Weights of a small mixture-of-experts language model, trained from scratch on English Wikipedia: vocabulary 11389, a variant of SOAP for the experts.
Below are experts of layer 4 (counted from 0) of a mixture-of-experts language model. Rows are named router (the router's row for the expert), gate (a neuron's input weights, with its number), up (a neuron's input weights, with its number), down (a neuron's output weights, with its number) and show model dimensions 0-191. Each number is 128 + 32 x the weight over its row's rms, rounded and kept within 0 to 255. Numbers have three digits each.
After each expert's rows: a language model's description of what the expert responds to. This comes from a sample of Wikipedia text that the model never trained on.

# expert 6
router:163159197073116160185128099095133159139197093118150072161111114107129069153138135112164121116177114121074110083195098191136163105139079159131101165157075145115104082117158120136128146073094121154096090130125136092125124106084104119105087140169184102100122150113121153106138062108126116084210185127104171150100168139106135144149072125175155072123058155092111141111147077150122144132102179077141146150129141135121125119120136126083126173119126098128099178106148095104097055090190167120098142157123144128130131055154105091160140170091131148176119124121077128111147122087102115042
gate3:191111171115119146111105065069145119166172163135073053089171126121122178074122090094134162154152143061151113168145179160155067157155140156132149182145204138147099161096123107135133149099132127109136095097099175107079131154093102100093113135123123145192128127156137111088145095120123150091172115144102155143151126124134154149206126134173136180161120180104083120162139086110069158149180108087180126155192095127180135137140124201081147166114099148160172101105130162108099093157127141098090128155146110094156097082144171134154085166071077165093143121125159116132148138185116096140
up3:099125051165172129141144172136137136137143104123145149134156107185137130098142137131109103114083138153096152111132121134144140165077087148116123047093146099107140036068170136139139117095133097133148109194182127119165121115170179123117153091094073130146201133154163101122132090116152117129122093083130124128104126161076139123108155158073117150094105204142159154176161153128180142140089148160101087071101162131081170122081151088148127117127110150150182110105126166150178174158097101177151115156095110119167135141114126123093149125191112068156139109147099096124057170217053161169
down3:116144125107075081157116108119156156082182144116097080095141169131188212088089149117150128147111210105168119120183152135130058215178140105147060141081148143164116140113159132091088143143154163113119097108105121114098160139078097126163141120134074124130136152102080107068067098139064111132145168131138108164181135170114117139134174133104100182103148143138098142205129148103121061130103077118108111130157098161158192088110115127135143102131100095082152138145148098152122056129121144111185100106162117130087128171114109120128101118178091142134167141081137131129123095050188103132
What it handles: Single capital letters and capitalized first pieces of names, such as middle initials (John S.), Col in Coliseum, Ph, Al.

# expert 7
router:133130153114097124136123095091100179097105141157113027147127092079140095119127116122117130184097129167115033146137089143142101130129133159183111188125117079061126111113123077102097116170073136123103110195136137104098151122167119148054136148149146069155105146103125162082121125197123138151140112080066138070058140119153153180112170122158177125125126099129094146113106122118150137096120154135152129129153151139220183129128097166149125092146103082133148109217057163101141148105120110084136135106103137137145123156134126120101160062162118049143133156126106158082117108087097074127
gate11:146140132154038112198177100086058136119142117201106098144123140073098106123140136115152071111108091129148111143116088181135115138157139131151062121126113080122112157094134067132086145124104091165098111149150137132152124135204100147115166143138157120144070122080120108168158104117176087172149091099109136134088111104165147185177041105107066115115095191067110142140083169150169162116101132133117135152133171135175111132069136147153121160119130150147173102140128082189107089175115096100133149086104109140191095077172195105107139160157154145136147142175110107120074142077131120120
up11:174114150135086148158119090128136127109132142125127118110157090088170154093176140160097091107123043137188088139111135136106113121153124122121078149108074091108097123153108085115080189148161107153123133133130063080118112165120114151124142147121137143168147216078117119195135121117128097167223152133108148093102111093156086116184114101136136113108087131148134102186176126076126144139158130115132103099128112097104103155168150094213130152091125095143122159105144104134104103103039143116170175168140096125158104118162173077156190103135184131111145240141124081183172167138123127108
down11:140143131117153135162061103091186143132090088132164108164100064144134138105118105117096118168163138113165158157104099108183104153134117132143156132079164083129124068116121151139173123168103170149130146158123096103174098102131133082157108122142103134083176084096113157112172133111152117114144102114166126167154226106085171101156169074111184084100202076166152072170101137120154112129154051115063114092135110098161154138103164172141136133103157101138118066171183170119166176145152162196096104176116157174156149155107145126137122062106093066126088104139141153130158098137112168136
What it handles: Forms of be and have and other main verbs after a subject in running prose, such as was, is, have been, would have been.

# expert 3
router:109130175133160136128151118130129135149125098173087137103107160094122121106097152083105159129158177216124123141166063189147140107123116125114074150114078105079097142146111153059153159062162147117147107180070132174115171129143140179099170172175192158158073140111170114135133122133126129105116179125142131096119126147145113162100095082132102124094098159144133192136144108115100073154105139107140137138092148162169146128156096134086110125139079106103161134202136125059101160087136185066155121120199152118091200090197109120109147156181146085088093090128113120181068128099165099137
gate3:106167082124092097139156136032124165134121109116117158155131126134074118138150116165111102119119151198161118128139127172119093182184168143103146121100125138172076142111117108119218070091148155165194089167099157141120181152109176096138128151119111064144091088106146110171165156202125102099121150109106121100144166129169100187072154100094122136151126080102150127116082148100185167117169122156095120132114166118110156117159041136116079093176074113075147131101136096129157111138071140105094090121174089134120144122147116117088088148111174141106114094094166195179096149166134086138
up3:129122160123137166107162129160107094108155165088157100173194148134105133082137144146148107117098090138114101085166180154141143088129163162138120111135112122157104125145135136161162088081083159089154170104190154144163101098142166153194086056093101139093106130139079117119143023130099114156121177128150136134128087094126124117147112152154174149137143151084076136120200187186122070179195162110130125028108117155079119082099051163143117094091119135159131206118102132116169117125166088174086113102114134103121121126095152168139116156155070093124133131135177130171135140119096138106
down3:151178093122130109107157173084087114118164151165157130130143122141073092135172104128145105140178110093116146142158148134141138094068164125152107151178113137059137067205048104157165155042141158149161086145071132128071133157102192106089116128105176121102156158141118143104150162139117098148108110160098091088115102116132119133201056093111130076161093078119133141079130096087113092120124174177090119160141101178109094158135102153093124151076121099136196123180049100099131112150068148148100129199119163111066120127137130082123132132140115117128113129060110143127138086122129146115
What it handles: Word pieces right after a capital or initial letter, inside names and uncommon words, such as F-umb-les, C-air-ns, W-alt, st-ake.

# expert 2
router:097169202132182135209137098093129111072133073142143137131136111100184119133063184089136130154094109129074118139109128168173098146143093119176085142089109102168106125142096115079087150117140154062132116151108086144093164103157158152113142112189142097151094176120104132118112136200065112136161162052140142072110130121144102181107161133150145097125127129150088149129107080141168142135138133120161127146124109123185157110063108123075163063188108119104119131119115142081183089107108145126118107046186152147156122157149094109161172099139113154167081140178131153093063180103099113111
gate11:147157129103074138153101129068140126148158153091136068160093142133107097163131076065140146113113114103140121192149047162119138135163129066170101154165139098156161122191096153128105183120142120138182078183135161162146115070156109140167097144183095086116122099094174132143140145127076089180175102158113152163100094099072191136112145101132095155121175112103074149094137163143132144100173109080130136141150154180150154122073133117112149080074140174145075098137102163122135159116098161149103093127123137105126120147160157085062146165123131089085135171114181153066073097173083130088
up11:172182113087138105149163121099125131120198180093120145100143116121042127123125168188104147141146112156082147067122159121099164133143163145145133164116138104143188130112128180116128068100131137132139145091093096099172105112101126086198140139111140140119138163092123155138089135131133144139157147105156105103141098094129073084140183180121091078174095215177075120122157099157115109145126103129122208127130116141103154146130112114133158163185082147190158195073129122088141150141158120153132164109175099118069142139174118185153095164191113191135140133231130127091143149127113167158
down11:153138150145119154123122172098101155106127169149111177087111113103171188161126169142113133148135155218106140102146115161174163087069171178155173141149064196131115125133125153123080148075201129124072170154142147075111172091130161160117128157140111192120179099153098132129193158122116178152123128064142183142119120059124116184128196181177066085141058145167077127044136099138159098141123136142094116106117104089135110136147160125125114110130154113124130117108134132150090137158179144112161130153158149075080100152104088128134188117144115173130096106119130111145115135112060118131
What it handles: Common nouns right after the, a or his, such as life, years, people, situation, population, often followed by of.

# expert 1
router:116164153094123091142124078120165137114139107052142098146155117152143127107118088167155133195107190119180131126139099131119150178175137142151147144121142084156121095177122120106098145120187139138109106139098175170124125052111138117076122150160142146119124140116157194125151106124103143117128165103080173138079134147145081107083154109112085103118120166109140199104205093138227102131149165152155120121219046142107132097097103176101175153121093123142104080118181150103112107111155136119184136114167147152087090107159089106137085133090133079134132159215123205150123167147138099102
gate6:121161141094121118163135141116119132138112102119064077137155139153169126098181132124138124115132144171165103092170157115123127160152178204139149123097114126148105123183087141108083134121189170113135149082181114105182142099141137104110149172088169073103204151057195136095131177135106124124133054131131207117140163184097101190080136099135099112110125203097060154138103137103146107095139099165129130103129105108116133101163093118125088194210066092163124089139130150142126092165143134170147110096144140136123089155126080122186083130138104101132050102089099139122134105171153150164
up6:134140167134143118098125073092108089099108130129101156094155140055131151147135083159139168182109169152119148136136127146084104096109147103093193093109081148116098158150120140128115120104125194148110090142129147127154153112180096142155126082074135123149114140174128085077160153177137130159109119146078094121116226137164121133070151108105133138121048165089106153127116119159065055131124069144139080094156139128142105167136158127109204167163074173167116078160149196112110167143150093153154142176082137186095078146135122111103109114153187134122108115134125098106134064089056178149
down6:050157119118137090101081151110146115128071054132100144119075116120135120123158137119111168149167096144179105099133123064127150084128094094139181123135178167116167129171159106138053147146123131161102165087165064084140139106114123127137134211096083108075113152142124125128100178085173103087099163212127117129129176200159153189126180112150182139111109106072164101151131093103165158131116113175131102135137154149106085094183130173074132063119097122159117155048135123155067127132162128177151116127133124104136188149118123158117189154119136146096132141148167172150110108123137146095
What it handles: Field names and their connecting words in infoboxes, tables and list headers, such as Date of birth, Coat of arms, Location, Votes, and the colons after them.

# expert 10
router:142161171085133133090110119106178108121168151138130153134098160145196099131120131119055153139131143146117156063120145130090139189141079105163080147143135133098067058119162099104126129110144138131050143107061163150148120111133155123071162108122206173132117083076144083094194127182172060121127094140107202129086118129163128184114126073136141129111084136106147111150135116111191067096104154140133081098153126171148154110128131143114114149201157111125127064182088118156159157109105091108086119135173110135121166140145072152154121107176116100175098144118146132100096210134132092102
gate6:130107145092149109171150095136170153144136195201094105079068154157111115117107141101132164136123136115148139139129127104065170085156137144126109175132090095165106132138064101111082142120187139091200209139113109103147120150160097145130120097191162129166127111145128142135118204070122133101102107109141113110134186084167125156151120083117166150167086148094102130166139147162178133118136184038129067098187136145098124127100154125103125094165156158086192152119182184182089139149110117159080112103122154073146162113128117171150175181110105115167143197138135124095098131124181138151
up6:168090213088123136098079131113087154099108147170155135134120110123135168105114098117165120091142132140174167155141105098116131164075137113133182155071139179135131149068077144141138163203151151075218152106095077092155138130117114114163165123138168107099128130163142128144155159129144130120133158146171169091050124039148108167141245160129151137145129093155122142209167139118136181152101165091130096107143109145122113112112187114194097115122112106133127141108136150163131142115117099114142192086142092073121143075120151111167121117120097086133173161116083068095149114087154142137
down6:133170108169205177131138172140162146139167132132101141147120179074112157133099098084115145111107155146091135099103185111098139152177092095130180132126107104128129105124172138153080174135177168103178164128077110126121102096115207051107137128161129117124116089159152155118156185161186154081111134155063113101111169040127146108113120151131149145167079104112158133145117151170140104121158110165133102122116154117167122209190125105122119131099114123059157144100184112151129164129082123106138081048139091149103140076155156131095138194162139165108127167146090158151167062155179149124
What it handles: Word-initial stems and inner pieces of Latinate English words before suffixes, such as ex-pl-osive, pre-ced-ent, indic-ators, comp-, con-, reg-.

# expert 15
router:139125187122146123103147056137146131136125101117095126129092172138183092124079141111095199126124170125199118128214138165161102115147102129101122131088155089168060140115132118127119146165135177118073135206067099105147173127119084104160063135123159088134125161141177106144165145144075098143153084110178151107111138139147095202156145130131149112115136148112144129131117125196151144096079153108163103139137138128102190103108181171119170087175089104148119121128078084116159086108190174124120119130109114112124164076182104102060079120169074150084127131151088142105091151068086097114
gate11:103134116158149178100122124124131128106075162149127167141085181124162113148177109074113158107179109126180165124154179200147194132118135135131120134083117151105107140122160123138133116088137091098088166130113122123088204189119077072121093172135170131133182145154145127115201127100140126131134110121131126126163172113200124126121152125129119062203110110061090125144135125133149141080120120100100088148161122078178147097165159129127129167182107199146101070164152174079122115129091168089138186118129178098119140150145089099101091139130098085216119143173147175147073156103183101132
up11:128186106142144138121104118126094123095109120146084156131065116132153070101157060097147147194098160086141143154109129150117113089092058157113113161095088189029129157107143170103168038135138148135154098123199047144114167134080076099125135146131125133177176133165168108119105105122151064090098095051159139110130076168219138145170152109106071107114130114164073114148161125132160111120104127141121128152116121094133153089118171150155099122109103130081096095064156132119138089136149156118145169157124167109110096148108099105131134132125134129132099135152102181164132126113205151090
down11:129197088080112082132130161099103157129123123179132027154088129142143169136097120112113142120151087125133084119111147112124137161168127147127195130194123182066109148067170130199139103087120148083123149132149103181176158088048142098122098125158128173136146114193138102133102118146122071130083122148159167167171098117170178161082120142116120119113168155135137118102176162129128128090121134103177066130168071136073099150115129117142173119092106129148157156125121148155142140170117109152143124131139165162127141117054116080087148099087112131098245140127136129139131185118117133055
What it handles: Adjectives and name-words right after the, a or of, opening noun phrases, such as United, American, National, first, new, British.

# expert 5
router:180120114052133157185094081118155126131115130151136086097105104083154108097111115133180169099129149133145064134146100124163108147078142142119121196126083152150134140133140165152119115105157121114091123122065120124133154123138103131110147072156174160115133183115103172124159148145112102142127171167157127127098099175143135151096083116178075094117068149036098177043125083127152081102131109116116145136174119127111112136078174140147179129121085118076092144165102116141128135100102138099102066095099076091068125066163134088113133088065066105116067134184120160104099208135103103098
gate6:119103108082206142140186112130124112175172144158168136082111128059104132089105035093137116163097163193132086081074137164170108074122145073103127137116116110076144123119076128131128152174131103112150109146088168105118133132145161071127180131174145213104071132120117138145141110136108099183192175126131123151108156134172096158185154169128118127122087148167127205096112135116132166194112109145128167067141121115115091094160105140106112139126116131135140113161160106110129072127068102150109121056132114140031151124113173140123084108087156070132139124133164145103101136140159132089
up6:133113139064228077129174125148141097236109135147108066117111165112113171057105111121114121144101134145131116118052106173177056095134109084114155128139158135064156119096075131084130113175099126141144149125088137078102148141090156118083128150157168159090142188077099145133170146128075173162137170132082109211092172126217126114152146172174175101167093127132114126105142109104153141131119130141132129105103120104143101111160085132123134127094118156088110110125086126086123151125145140117070107081120136144069107125140106139083136149082063084121139146104146121122112148174110077145
down6:183110093110149084116141092108084080154159175097122155146090213127106114105138104118048110163131116146169151171186194155142175132092076133138085097109121181162090099137130135118117070093091137127178143108080153126127118184104152157150129142054113153167181180157127101147162116149168173135150130055124132101099133099068086148144134182111170095105125166149106173103139162124097137070144133129161073096148155159124127136132133119135115090108132153085123128122098128137170148153118105210149133147164109127091133157132132121104110068094178130143066080158202186141126083077154153115
What it handles: Single capital letters in acronyms and codes, plus coordinate and unit symbols such as degree and prime marks, km, mi, and math sub/superscripts, e.g. IUCN, SNP.

# expert 4
router:145108145044152092098197131159145183181130140135100063097157130119112110161083137144133102087140148192135124133143102103115130190181089167116107149183055143087153119110120080137171159136189135120172137166047123125078171128122173188074098153141134133113145164061150144123146104150101073143203110112100146139146114219156129132146102118171092142109128148060116175158094101104143124101142133095092103172135138139144144124125106139103159154127089132111130135149102116157150119108118094124165122084185159080174165120129143062127118141099104143117120099203112121156151124081117118047
gate3:128150115120160127207140097125185169117109198116132100079131125122102120125106142144173116112133118145181156167108121131108183215082133200100126159123087183143132148129180110153100063145158142147151110174148056167111107117100177151141151133146156141135138113111173191124121117133178105137184120161084089105093102186118111117072088112107154125103055152149136127109123074138104148122090149103126106156124128129101062068098133152117172135103105129170105133076049072136139145107153110078158113181121169140068166088177155099152150141133092067135131154109150154132131122065084085097
up3:140139127143091128172145125190120176135105169083147134107105065128101096111137132139128116160183050122142160144121123116181135103112026192118140145098086164186165111101116103153095078178146173137146065124183145116103100119127146160189126129093154150131070139076111132105096127179113118114143094144095071129091146141143142127097144116166123145119088151200117139071103107150152131159097112160096135126144152160107060093118141163155083147160111056158087106071092079142096183145157137128158111146092119118107181138123108026099106135116147108150106174109183135118063102156155132109
down3:163152134132162186104127107151111149131148131160108111109157199131113136133147088103169100110112131098069105136069130103127136144132150174091122089153110093163118098066100164174097125103133097158161076095096153140122166105163067081042150159131135120156138178130052115119159050077145114144118185115210104130125159077079102186052158105098113131140095178106126091133143119122114126159110173138136094113148154113112147168119118118168165128127134136193117124080148113097146085160161108109125114122106085095120163112166036138187083117129108139137094128185130100095132144122059054125
What it handles: Pipe separators between cells of wiki tables of election results, sports scores and discographies, plus semicolons and closing parentheses in lists.

# expert 9
router:152104204132123146081135114125152164077150123131138062116165107124107125118124083139149096157102139160122124086147112124118095102155078142128060118153115172116099114124105146158077141151109157154109112136130117090126202102151132113095131133154113141110139151080155145071129108196128127168141151070118124126090097201114100167113163106126113150105060156154133202147137080126131130168167128106187184083108161128119134137138152151072160084136083078080170140157132146101102061044146089090080110153164179095153087057140086114142124178116129159163107128161065134130115222130086099103
gate11:091180159172175149138127147146116123105179169116105066114145109175120154109153131169138145132159197080163148141132075136096118125132127172120114109174103142119202165216168185145120147170132131152100074126129173114122115102128152152104122107160169066069118112131135171156111137088052090210097140172157122131158100079112123209124122105120087133149119173064138121119088126102183119108148153159074155114127126122168171108157166176132163117119183134140103172100121143144103121115158180131166185148145114189099137147140180106100112098123172117122116172171059111115161153167094101102
up11:146169127134105150133177113074091125113116114079120134130138110098138129138113160091119134156059050125121144152130163110099128123134140141149118093121154200124134126178159105143164095123122139139108168127116197146099114156080105136164217134123175155104051127096124137122140140218047087143158117061093175116092141114155124149113093104127107147075112102150139143184170121103118172133081130140075086209099172114138112115161199146070106098168064120150137134094149147076132192169127069129106165156200158108080133167113123131145124128134116143151123177142163104137170109152179128157
down11:125119077160155132095105120167144161069137095167108104154138082129101145149189145203132156102126147127150152110147180165166111127130128113145145116151172115148112143162083111138118171142140203125190092076134125084181064148110160145128152081099157068135089107127103106158133138123101130106081111109141129171157133100118076137099097112084114189141151141099161153102111128123154143132115101090160141153154108128130143187071136120108120115199161147136123243093138158168189132104193136129151151169135141153088064145123110122106133206074139139058073071143135118095150146120053116088
What it handles: Line-initial hyphens that open infobox and list items, en dashes in scores and year ranges, and prefixes such as sub, un, pre, al.

# expert 0
router:159101111118184187156127041133146120162190151152117121106149117140135121142141124085088155133098231182176084133136102127133114163100087119175072148163147098148109126118150119097129135074129188149106116109095129104089188089115123128114096076174176059133134137124132076148134153130139094139132114092139140072061184149114137147146097101125149091146138147100055134102143147129124133120122147102135097168094147124158157130110092099158109077121111072109143093141075107126153077137156115084136094103124140108147113090203031083131066131143128117150079086164145141152055171123080093143
gate6:148157105138197103105116113133110157144029106117131146127092110155131178146119113154138146098148108125094104163131159161113146174161134100083130150101129148134157185097136104135101171090142081134182173093155141120122143159197112097145096124188123104188159149083099119114174139143126108084074093145115110164155134122146087099145166093157192104181085122168068101107109180123097130156172122131139137152097101065129097042112129164102065083164127114102070121162091124102131131116121181095148176130151109081120136126084119078064147141167106142164117168184086206146104078128126103081
up6:104169155088074123098146188092155060086161166116087138115185092113113077121077125129115166127114136104114148162115126138142103079140169139127116073081132106096172081161130164141153078168094134132128073201148143130125146136117161105146131120136121148034111105157137143158111111098059165206166147094131146127095133152125136155065135182140090168140174131124175175142146097147182140107085121127150114081150105160069126189130100159100168162097137204146204141124149134159114146151169059182133104144114111143094136136124178134176095107130097113097132106111147077079112151088161139158
down6:071133130051108096151126141191131126134126115061149146116129166128180114112151114167100185101098138074133110070101146134117208104119157172121146094142107157187104065089106141098044120144150112152148137078092101117114124181179109112067121157177093126170143167119106087131192165117185109075144109134159143135160130120144069155127117128115114120117128151117153151100115144120121083089134114153105063150194152113123130108146120148151107110154087179105166145176152133157076115158121131164172061077093134125131150110144128139139174118151120085169070093122172083102109078111070060176
What it handles: Number tokens and digit fragments in tables, scores, dates, coordinates and money, such as 1,'19'1, 134–'20', '30' January.